Weights of a small mixture-of-experts language model, trained from scratch on English Wikipedia.
Experts: 80 experts in each of 13 layers, a softmax router.
Below are experts of layer 4 (counted from 0) of a mixture-of-experts language model. Rows are named gate (a neuron's input weights, with its number), up (a neuron's input weights, with its number), down (a neuron's output weights, with its number) and show model dimensions 0-127. Each number is 128 + 32 x the weight over its row's rms, rounded and kept within 0 to 255.
Before each expert's rows: "comes before" lists some tokens at least twice as common just after its tokens as in all text; "gets" lists some tokens that make up at least twice as much of what it gets as of all text. This comes from a sample of Wikipedia text that the model never trained on. Tokens count by the router's weight.

# expert 78
comes before: " the", "\n", " be", " a", " his", " make"
gets: " to", "==", " in", "===", " for", " of"
gate0 [153 161 147 173 153 126 104 115 137  76 107 109  59 117 109  68  59 128 152 147 103 100 105 130 121  92  63 153 134 156 214  85 165 145 132  96 136  91  95 174 147 105  47 117 136  93  76 155 169 156 142 112  80 144 121 114 138 162 137  94 195  73  91 198 119 144 147 143 169  73 116 100 163 143 102 131  85 103 107 142 137 174  62 181  83  95 101 100 117 128  96 153  94 128 135 151 160 131 148 163  65 124 142 107 111 116 110 146 143 142 124 130 149 112 100 219 145 121 173 185 113 134 123 120 143 146 121 149]
up0 [123 153 145 112 136 130  72 115 132 155  82 128 148  92 101  89 145 182 161  66 141 117 144 118 122 133 146 138 133 140 183 100 157 169 109 123 153 128 130 218  97  74 106 126 158 124 130 179 136 138 145 137 112 146  65  49 155 153 110 100 144 100 106 110 100 138 120 150 108 127 153 136 166 127 136 155 129 127 102 103 152  89 155 147 127  95 101  64  65 104 162  85 171  99 143  88 141  84 145  90 164 154  92 136 101 152 141 135  63  89  94 101 170 122 102 136 138 129 223  66 118  66 128  93 120 129 147 153]
down0 [117 159 128 173 160 138 166 103 144 186 213 158 117  91  99 117 145 151 127  75 109  63 141  97  97 111 181 133 142 116 176 134 123 146 119 164 105 149 150 123 203 118 134 118  91 154 119 240 119 142 162 125 142 158 193 123 147 130 162 135 142 132 113 166 146 142 151  89 147 110 105 146 191 168 121 183 117 110 102 118  94 131  93 133  63  77  80 175 124 129  48 200 122 152  93 152 127 129 127 164 105 130 158 141  94 156 133 152 143 135 122 140 111 114 182 160 101  86 145 162 104 151 137 150 119  76 108 164]

# expert 19
comes before: "\n", " The", " He", " In", " It", " This"
gets: ".", ").", "\".", ".\"", " ", " but"
gate0 [153  86 131 141 175 186 106 129 150  70  98  97  82 146 132 125 132 140 200  87 141  72 144  85 118 143  90  96 160 101 215 159 152 159 141 138 137 160 116 106 135 170 185 137 162 169 137 101 133 115 154 179  71  79 127  90  73 153  77  90 142 132 156 121 152 135 118 136  93 144 126 117 121 219 125 102 116 144 116 138 121 138 139 108 132 100 164 132 171 149 103 170  92  66  98 136 157 130 112 104 101 173  91 166 129 133 149 127 123 121 147 142 131  86 134 146 135 126 157 184 189  99  73 117 153 144 110 127]
up0 [149 117  85  79 127  90 167 101  98  78 101 156 126  79 113 139 148  73 165 101 122  86 146 134 100 106 102 106 168 150 174 142 145 105 152 113 125 146 140 151  96 152 118  57  69 134 127 105 109 139  98 145 105 109 110 126 139 140 105 116 146 147 111 120 178  91  98 167 133 169 162 128 103 154 121 136 125 162  96  85 139  69 121 131  91 119 121 118 164 151 160  94 119 160 158  85 151  82 110 172 118 131  76 164 166 129 126 129  85 184 133 132 164  78 166 140 164 130 161 160 165 107 135  81  97 173  85 120]
down0 [125 123 118  79 144 156  79 109 124 158 128 157 163 167 149 130 128  74 155 126 157 115 141 110 160 121  94 133 121  96 115 170 127  62 120 133 101 160 145 101 179  98 119 152 159 112 111 119 152 121 139 116 185 121 131 134 115 132 130 117 161 208 106 107 148 120 144 108 173 149 162 147 143 120 130  99 128 100 135 148 149 139 194 154  69  92  75 116 170 168 149  85 135 126 111 174 138 166 114 150  65  92  96 148 145 129 128 168 135  81 154 126 185  91 142 142 125 109 138 136  73 133  94 173 135 198  96 119]

# expert 35
comes before: " the", " a", " his", " their", " its", " an"
gets: " of", " in", " on", " to", " by", " with"
gate0 [113  81 118 186 105 171  98 198 171 141 116 134 203 157  71  93 133 102 158 121 131 109  67 133 136 113 131 146 133 168 195 163  54 157 129 116  66 144  98 110 144 151 155  79 165 137 138 118 120 174 117 213  89 166 108 153 113 156 137 139 142  84 185 120 146 147 138 154 132 128 121 104 134 133 168 140  66 110 135  93 103  86 132 110 150 117 133 172 126 110 199 100 140  90  99 103 139 124 118 152 192 135 119 186  88 154 108 111 121  97 106 102 160 160 144 114 112 137 115 126 150 160 139  80 190 118 133  98]
up0 [153 129 141 133 161 146 122 142 105  96  90 154 116 118 125 135 178 143 131 170 170  91  91 104 129 199  70 131  92  63 108 100 164 133 166  90 141 151 111  64  89 129 109 120  74 183 130 131 117  74 142 150 140  48 156  95 113  81  83 164 129 138 126  95 123 136  92 132 135 120  90 137 160 117 100  97  43 111 132 170  86 109  58 151 122 139 175 157 122 162 128 167 101 125 160  66 166 169 158 173 114 138 134 160 183 133 136 147 118  39 113 199 145 123 137 139  96  75 150 190 148 123 146  78 144 164  85 147]
down0 [ 83 141 161 150 148 154 103 108 167 107 150 157  90 139 134 103 152 111 151 175 165 142 136 156 161 148 104 137 119 165 188 160 104 153  40 129 125 109 101 155 146 104 103 115  91  86 131 119 113 124 162  87 159 116  88  70 174 128 172 180 146 157 134 180 144  94 175 148 140 162 118  91 107 141 198  96 149 104 146 173 133 111 188 151 117  73 119 156  85 162 166 119  91 219 161 148  79 106 167 185 101 107 197 122 113 162 104 108 153 157 105 108 112 154 150 134 188 101 148 112 166  86 143  85 108 139 114  96]

# expert 12
comes before: "\n", " The", " In", " He", " It", "5"
gets: ".", "th", ").", "\"", ".\"", "\"."
gate0 [ 75 112  95 125 173 105 159 119  64 114 158 109  80 124 146  81  81  94  93 198 134  90 136 149 140 129 132 105  71 203 138 142 165 132 124 131 127 134 141 151 135 161  66  80 107  84  78 171 156 154 126 118 175 162 118 142 114 206 155 154 162  88 116 142 157 100 135 122 167 128 122 153 131 113 149  87 142  89 122  81 117 102 126  66 175 156 146 126  98 143 146 102  84 131 119 125 158 100 135 177 148 104 131  82 153  95 100  93 126 140 200 209 131  74 163  91 123 101 128 144 139 140  96 107 165 145  77 119]
up0 [ 87  64 185 128 132 142 107 157 104 114 132 153 116 133 152 210 134 125 147 162  91 150 147 149 152 145 126 121 158 153  76 111 129 163 145  99  96  86 148  87 120 140 139 140 129 202  34 156  65 148 137 121 112 157 135 141  90 109 146 160 156 129 126  81 122 103 102  88 145 128  79 171 120  83 183 113 158 132 153 132  57  62 139 104 152  83 137 112 104 150 121 105 138 143 104 163 119 141 146 131 177  98 131 162 164 164 212 170 110 152 162 134 107 130 181 157 167 126 139 105 161  76 142 158 167 117 180  98]
down0 [121 164 137 176 157 154   9 157 196 179 152 167 131 100 124 149 162  95 156 171 179 108 121 107 146 102  92 120 185 140 158 120 126 149  68 142 151 153 108 181 116 130  92 120 132 140  98 151 125 163 145 159 145 123  94 150 159 109 101 107 109 106 163  92 129 133 101 118 103 112 133 188  84 115 128 117 210 123 118  99 129 116 131  87 132 111 158 132  97 205 129 101 122 150 173 141 133 113 120 128 145  72 141 179 147 128 183 129 133 119 140  78 116 134 100 123 121 156 181  74 166 113 132 183 120 145 165 117]

# expert 64
comes before: "\n", " ", " 0", " 1", " 2", " 3"
gets: " |", ";", " —;", " =", ");", "\n "
gate0 [187 120 146 118 112 131 125  78 101  50 129 116 150 138 147 120 125 140  98 159 168 125  77  94 154 120 132 123 158 149 133 122 134 145  64 136 129 196  66 176  88 196 132 100  96 160 142 113 143 162 103 151 124  97  82 154 111 149 128 152 130 186 161  77 177  62  94 111 177  84 119  82 118 124 176 217 144 121  99 123 137 142  92 135 114  81  95 155  95 154 107  75 122 112  72 146 122 138 151 162 136 103 126  80 102 130  98 125 140 118 172  97 132 136 134 107 145 118 120 134 193 144 139 128 126  87 127 116]
up0 [ 88 167 112  67 122 134 124 106 165 105  93 149 153 115  78 148 121 148 157  87  80 159 162 116 138 115 135 148 188 152 122 157 106  88 162 136 116  83 108 160 145 121 175 163  71 133  99 100 120 139 215  70 146 181 162 101 100 108 141 157 168 106 105 108 114 110 172 135 156 112 150 144 124 167  84 130 149 150 153 156 135 119 182 107 149 154  96 117 183 110 168 152 111 139  88 145 126  97 160 147  89  65 142  99 178 178 141 105 139  89 124  99 165 121  79 168 140 152 128 118 113 134  66 106 137  72 183  81]
down0 [161  94 132 139 131 164 160 136 143 166 134 172 132 100 178 169 152 159 170 101 114 180 148 128 116 116 147 151  84 108 132 132 175  75 112 165 151  90 124 162 142 157 130  99 136 190 113 105  90  30 160 118 166 153  87 138 140 133 150 109  94 121 129  70 118  90  61 168 172  65 143 176  81  89 181 165 160 137  90 120 161 136 104 142  96 109 142 112 139  94 141 108  78 129 131 124 112 143  90 103 138  69 119 150 110 103 113 161 112 175  78 126  93 130 119  91 145 112 111 124 143 129 117 128  95 119 153 107]

# expert 67
comes before: " ", "\n", " 0", " 1", " 2", " 3"
gets: " |", ";", "|", ":", ");", "|---|---|---|---|"
gate0 [ 87 135 123 156 139 133 157 158 117  78 114 138 158  86  91 154  83 117 126 140 148  96  71 132 155 136 139 176 141 116 198  87 119 142 137 140 152 143 189 117 126 121 142  82 147 102 155 155 163 135 142 146 164 141 175 106 124 161 143 145 184 151 159  71 167 188 171  57 161 134 117 174 148  60 107 140  69 128 142 167  57 135 146 138 122 138 106  98 167  63 110  80 121 154 122 149 151  99 163 143 137 125 151 137 146 132 111 171 138 148  78  96 109 109 125 128 137  87 154 119  83 141 119 147 120 182 168 102]
up0 [133 173  96 100 112  93 122 110  98 158 183 164 141 138 127 143 138 140 122  95 111 177 114 132  97  95 168 116 169 206 143 148 168 125 169  83 125 164 150  78 110 128 151 154  73 195 120 111 135 180 125 113 124 154 153 143  79 102 117  82  71 115 164 177 213  96 154  77 135 171 116 118 110 104 150 128  64 132 114 139 103 118  34 166 168 140  91 126  11 144 162 139 113  98 100 112 128 136 148 121 128 158 145 141 125 175 149 140 137 119 132  91 147 112 127 137 143 111  70 141 111 109  84 152 165 114 153 160]
down0 [188 120 125  86 132 142  98 120 193 138  84 110 180 100 157 147  99 140 130 100 142 148 102 148  96 124 131  85  78 134 111 168  87  98 116 110 183  95 170 120  82 162 105 156 151 107  80 118 100  61 157 126 100 145 120 109 137 103 149 114 106  92 142 142 159 110 120 163 107 162  87  80 182 142 138 157 134 106 113 165 110 100 161 195  98 113 124 105 131 105  80 107 163 121 134 131 172 154  84 104  92 133  92 118  64 163 155 196 124 101 103 105 128  76 145 157 115 112  95 108 128 107 116 148 128  90 106  82]

# expert 26
comes before: "\n", " The", " He", " In", " It", " \""
gets: ".", ").", " \"", ")", "\".", ".\""
gate0 [158  68 103 141 124  55 133 126  78 106 141  71 140 105 138 104 129 112 124 162 103 108 148 152 145  79 135 150 154 122 110 104 126  95 118 170  80 138 128 194 182 181 105 158 178 149 156 110 166 143 102 149  68 131  82 176 130 178 126 160 115 159 159 160 159 143 136 151 110 198  80 149  94 136 115 138 140 108  78 151 128 159 113 173 200  98 212 112 141 114 121  80 122  82 172  90 182 182 148 125 139 122 140  99 133 133 192 140 131 174 117 175  83 162 158 144  74 127 134 175 113 118 145  51 161 193 145 170]
up0 [107 108 153 117 172 117 115  89 110 121  79 142 177  12 131 155 114 135 155 104 128 102 113 148 144 178  80 117  90  70 134 168 197 141 105  87 117 142 115 114 208 111  78 200  98 138  71 112 148 124 165 127 150 119 119 141 131 165 179 125 123  73 120 141 139 135 145 136 157  71 123 110 109 146 156 129 106 116 138 117 131 124  87 115 164 175 114 141 143  79  93 118 130 161 174 167 103 121 134 145 149 122 124 118  73 142 163  81 120  65  64 110 156 149 130 118  89 141 114 126 105 131 166 207 176 187 123 185]
down0 [130 135 152 111 220 100 127 150 136 132  70 166  74 117 139 160 100 125  99  86  75 171 129 153 146 164 147 180  86 133 151 202 115 137 132 126 111 112 112  91 117 105 131 122  92 128 153  97 154  94 136 127 182  94  92 114 101 137  73  89 140 157 177  74 149 158 148 151 108 143 108 148 134 110 126 172 112 113 138 159 115  87 164 151 148 119  49 182 140  47 137 106 124 181 163 132 125 165 115 107 108 151 101 148 111  91  56 151  75 123 143 103 100 105 146 152  77 128 145 157 114 140 188 135 121 183 163 113]

# expert 31
comes before: " the", " a", " his", " their", " her", " its"
gets: " for", " in", " of", " to", " with", " from"
gate0 [129 141 135 138 158 113 143 122 109 145 108 118 142 172 141 130 127  81 144 114 116 138 149 107 131  96 113  67 128  82 158  94 146 151 123  79 163 106  97 140 134  92 138 140 137 110  71 128 129 173 141  87 158 164 176  84 142 139  93 121 159  64  89 105 161 142 125 101 108  68 125  76 145 111 142 126 116 118 130 139 113 129  89 124 165 102 118 127  95 152 142 104 147 119 169 135 178 114  80 174 156 109 121 126 137  88 180 132  88  95 151  97 121 143 205 133 117  88 132 212 117 165 181 122 113 104 160  82]
up0 [ 94 105 116 133  99 166 105 144  94 145 121 122 200 162 193 163 122 116 144 145 155 124 126 102  80 114 109 122 176  96  98 109 111 134 170 121 166 145  53 136 182  78 160 160 112 134  69 154 142 143  99 103 162  89 156 139 129  81 105 102 160 114 111 110 192 130 145 101 100 159 110 130 122 124 144  74  79  73 113 143 104 119 116 106 126 152 153 142 152 117 118 183 114 117 173 118 135 189 185 181 164 160 126  81 133 140 148  74 136 137 132 158 189 191 169 173 153  54  67 112 125 146 183 100 145 158 116 138]
down0 [131 155 136 162 154 153  89 126 165 128 140 118 134  91  88 194 109 129 180  92  93  81 129 161 148  77 135 159 127 124 129  72 128  90 121 111 130 139 100 143 135 130 138 147  91  97 135 165 113 106  88  79  92 145 181 110 150 136 160 122 124 131 137 137 174  79 215 147  94 116 175 125 176 183 159 177 161 167 109 120 100 163  89 201 114 165 119 136  92 144 148 109 114 167 199 137 121 155  98 180 157  98 114 182 134 141 108 126 109 110 108 146 115 168  94  87 123 144 171 120 140  75 158 104 111 119 203  91]

# expert 71
comes before: "|", "-", "\n", "==", "The", "==="
gets: "\n", "==", "\n ", "===", "\n\n", " =="
gate0 [144 163 113 142 103  82 127 149  89 105 142  93 126  89  69 160 190 150  69 134  76 113 176  69 102 140 172 116 138 107 139 160 161 148  94  89 186 121 114 128 144 126 134  70 101 166 102 116 107 105  97 121 105 158 154 125 142  63 123  85 143 166  67  98 155 135 167 129 134 176 161  97 104 132 134 110  96 126 136 143 146 184 117 161 139 160 145 110 113 122 109 102  90 104  84 117  98  32 154 143 120 169 160 167 120  92 182 131 111 170 121  94  85  79 124 141 116 176 116 118  49 120  92 153 131  79 158 144]
up0 [119 104 123 132 118 106 141 139 142  86 180 181  71 108 169 158 109 191  55 113 124 147  74 113 166 134 104 127 123 111 150 102 129 135  70 123 134  63 100 152 121 138 183 126 117 133 132 196  94 120  85 130 106 166 103 103 137 134 171 134 139 158 107 126 105 140 156  63 158  75 123 138 176 128  98 101  40 105 181 119 113  88 139 192 127 143  94 161 179 151 127 112 146  90 168 135 135 130 185 178 155 163  83 131 150 157 138 128 117 127 100 125 124 132 109 122 106 170 152 145 123 145  93 176 133 105 160 190]
down0 [110 122  98 126  85  72 162 125 120 132 110  73 140 107 151 152 132 119 144 107 103  79 158 128  68 143 148 134 114 124 162  75 186 179  94  85 136 173 157 122 127 139 150 122  99 129  67 146 136 146 100 126 102 101 113 148 128  96 165  57 174 142 106 125 129 147 131 112 123 100 123  65 158 140 119 148  92 120  89 123 111 137 110 114 103 124  94 144 130 173 123 119 129 118 137 102 152  80 146 147 137 129  92  87 135  84 146 131 113 178 154 142  85 104 146  94 105 104 130  73 111  99 114 134 115  32 173 112]

# expert 49
comes before: " |", ".", ")", "–", ",", "″"
gets: "18", "1", "19", "2", "6", "3"
gate0 [ 75 147 107 149 130 182 127 169 133 161  64 109  99  56 101  92 118 115 154 171 142 147 110 113  78 124 163 131 227 124  78 106  93 152 147 138  53  99 109 183 134 155 116 141 153 102 140 102 134  69 117 142 147 131 120 157 119 125 106 114 133 158 159 160 174 137  99  60 123 105 114 110 147 102 186 149  99 121 143 133  99 164 123 113 127 102 182 131 105 115 114 121 152 119 125 140 101 145 174  75 106 127 115 130 102  65 114  67 181 138 164  81  82 144  94  96 129 189  44 153 109 141 137 103 145 107 178 111]
up0 [138 165 108 131 126 151  83  85 103 103  81 100 105 142 116 122  98 138 134 162 122  99 178 113  73 150 166 168 206 173 172  99 145 105 114 129 153 155 105 106  96 139 100 163  91  90 141 153 143 169 180 193 234 126 120 104  95 100 100 133 169 136  72 179 119 119 111 151  73  90  92 111 202 139  69  85 136 120 197 101 152 140 121 138 178 127 136 195 169 158 164 121 154 138 126 168 143  92 141 114 139  89 123 167 147 105 153  90 131 167  61 160 116 138 105  74 108 101 154 145  72 130 122 173 108 172  76  92]
down0 [164 150   5 100 142 125 124 124 137  79  96  75 159 128 140 165 141 176  93 120 103 136 125 134 124 111 152  78 191 149 105 150 123  97 197 209 138 122 137 166 123 103 158 103 145 136 111  83 101 175 185 179 136 104  98 147 170  89 100 186 141 163  95 122 137 143  86 106 137 132 124 203 114 118 128 142 145 120 155 156 196 152  65 142 166 149  93 193 125 104 128 168 129 154 133 125 146  53 152 166 170 138  99 175  89 127 147 129 118 190 130 128 157 121 149  99 144 114 104 164 105 139  92 101 117 122 128 115]

# expert 28
comes before: " ", "\n", " 1", " 0", " 2", " 3"
gets: " |", "|", ";", "\n ", "=", ");"
gate0 [160 117 118 173  99 133 174  60 138  60 146 133  98 195 114 108 104 167 189 127 141 127 138  90  95 158 159  48 118 130 107 102 165 145 103 113 104 144 121 116 170 141 191  88 120 133 157  78 174 137 146 129 183 141 109 150 106  90 131 108  80 163  96 101 171 130 148 103 155  94 147 124 133 137  95  95 161 138 116 183 120 169 114 173 103 171 128 129  88 108 103 100  50 155 183  91 164 195 144 121  77 176  99 103 121 151  84 141 156 141  54 156  99 123  90 100 113 102 159 145  72 160 156 143  91  97  91 146]
up0 [129 111 224 101 132  94  78 115 141 136 111 119 149 104 138 121 152 182  59 136 137 129  80 187 155 176 106 119 111 157 148 166 114  90  98  85 114 107 131 134 113 164 150 111 106 137  85 151  94 156 115 144 156  85 127 158 169 157 100 135 101  67 130 147  58 124 111 108  95 157  93  95 130 137 174  83 147 121 119 170 135 168 108  89 111 173 124 176 148 118 118 174  91  94 110 161 100 120 141 115 150 155  59 193  77 164 190  39 124 105 187  72 105  82 120  89 114  78  75 143 128 155 145 111 156  95 116 100]
down0 [129 155 158  78 102 105 163 122 121  62 136  82 109 121 156  92 121 154 156  71  93 168 112 181 150 145 120 137 139 113 133  87 166 122 115 113 111 129 165 102 168 125 116  97 153 126 192 160 160 143 116 172 168  97 136 166 206  64 112 140  75 128 193 113  96  80 131  91  81  89 143 145 124 116 100 189 135 135 132 178 144  93 164  90 108 125 126 117  65 170 113 179 114 117  98  40  75 161 150 126 131 196 131 217 138 133  98 103 115 145  99 152 129  57 181  96 174 120  70 181  79  79 104 150 137 133 127 137]

# expert 34
comes before: "1", "0", "3", "2", "18", "4"
gets: "–", "-", " (", "/", " \"", " –"
gate0 [152 140 166 160 119 111 123  93 150 154 165 162 116 128 119 156 130 112 145 135  82 195 123 114 186 151 121 112  68 195 151 160 135 145 111 103 147  63 122 156 124 183 110 188 118 135 135  97 135 132 180 199 154 105 152 119  89 120  91 119 111 148 170 137 141  82 113  16  90 112 128 147 125 137 134 190 146 166 142 147  88 149 133 121  84 152 109 133  96 128  61 134 142  89 198  82 141 142 119 154 139 170  75 161 155 128 119 110  69  87 153 142 153 123  75 120  55 148  50 129 127  79 127 135  77 149 122 142]
up0 [138  89 158 103 105 103 109 195 140  70 144 151 126 141  98 124 125 100  75 115 144 131 110 127 144 142 150 166  70 153 214 105  94 163  94 139 136 100 124 115 154 109 144 132 116  71 116 171 126 162 205 143 110  95 126 114 141 115 132 160 143 152 134 185 171 149 150 181 133 113 126  88 115  98 154  61 147 175 126 102 168 111  92 120 102 113  59 120 162 180 116 122 119 109 156 181 100 126 171 203 139 143 196 128 164  42 118 120 170  74  95 133 134 100 110 132 140 137 120 179 102 130  95 128  95  76  73 102]
down0 [113 126 144 168 127 112 139 148 150 133 135  49 124 154 105 118 151 105 129 130 177 143 148 114 119 107 100 151 114  55  85 149 114 125 187 175 140 160 154 184 157  91 183 128 140 132 149 152 151 128 104 126 179 129 102 124 122 163 150 171  99 209 153 124 149 135 178 106  77 121  97  69 150 160  82  47 115 138 155 142 154 135 107 107 116 211 111 138  87 135 112  71 123 105 143 147 128  94 108 161  73 163 138 170 179 128 137 118 125 131 151 161 110 140 147 123 151 159 140 103  99 156 207 116 131  80 131 126]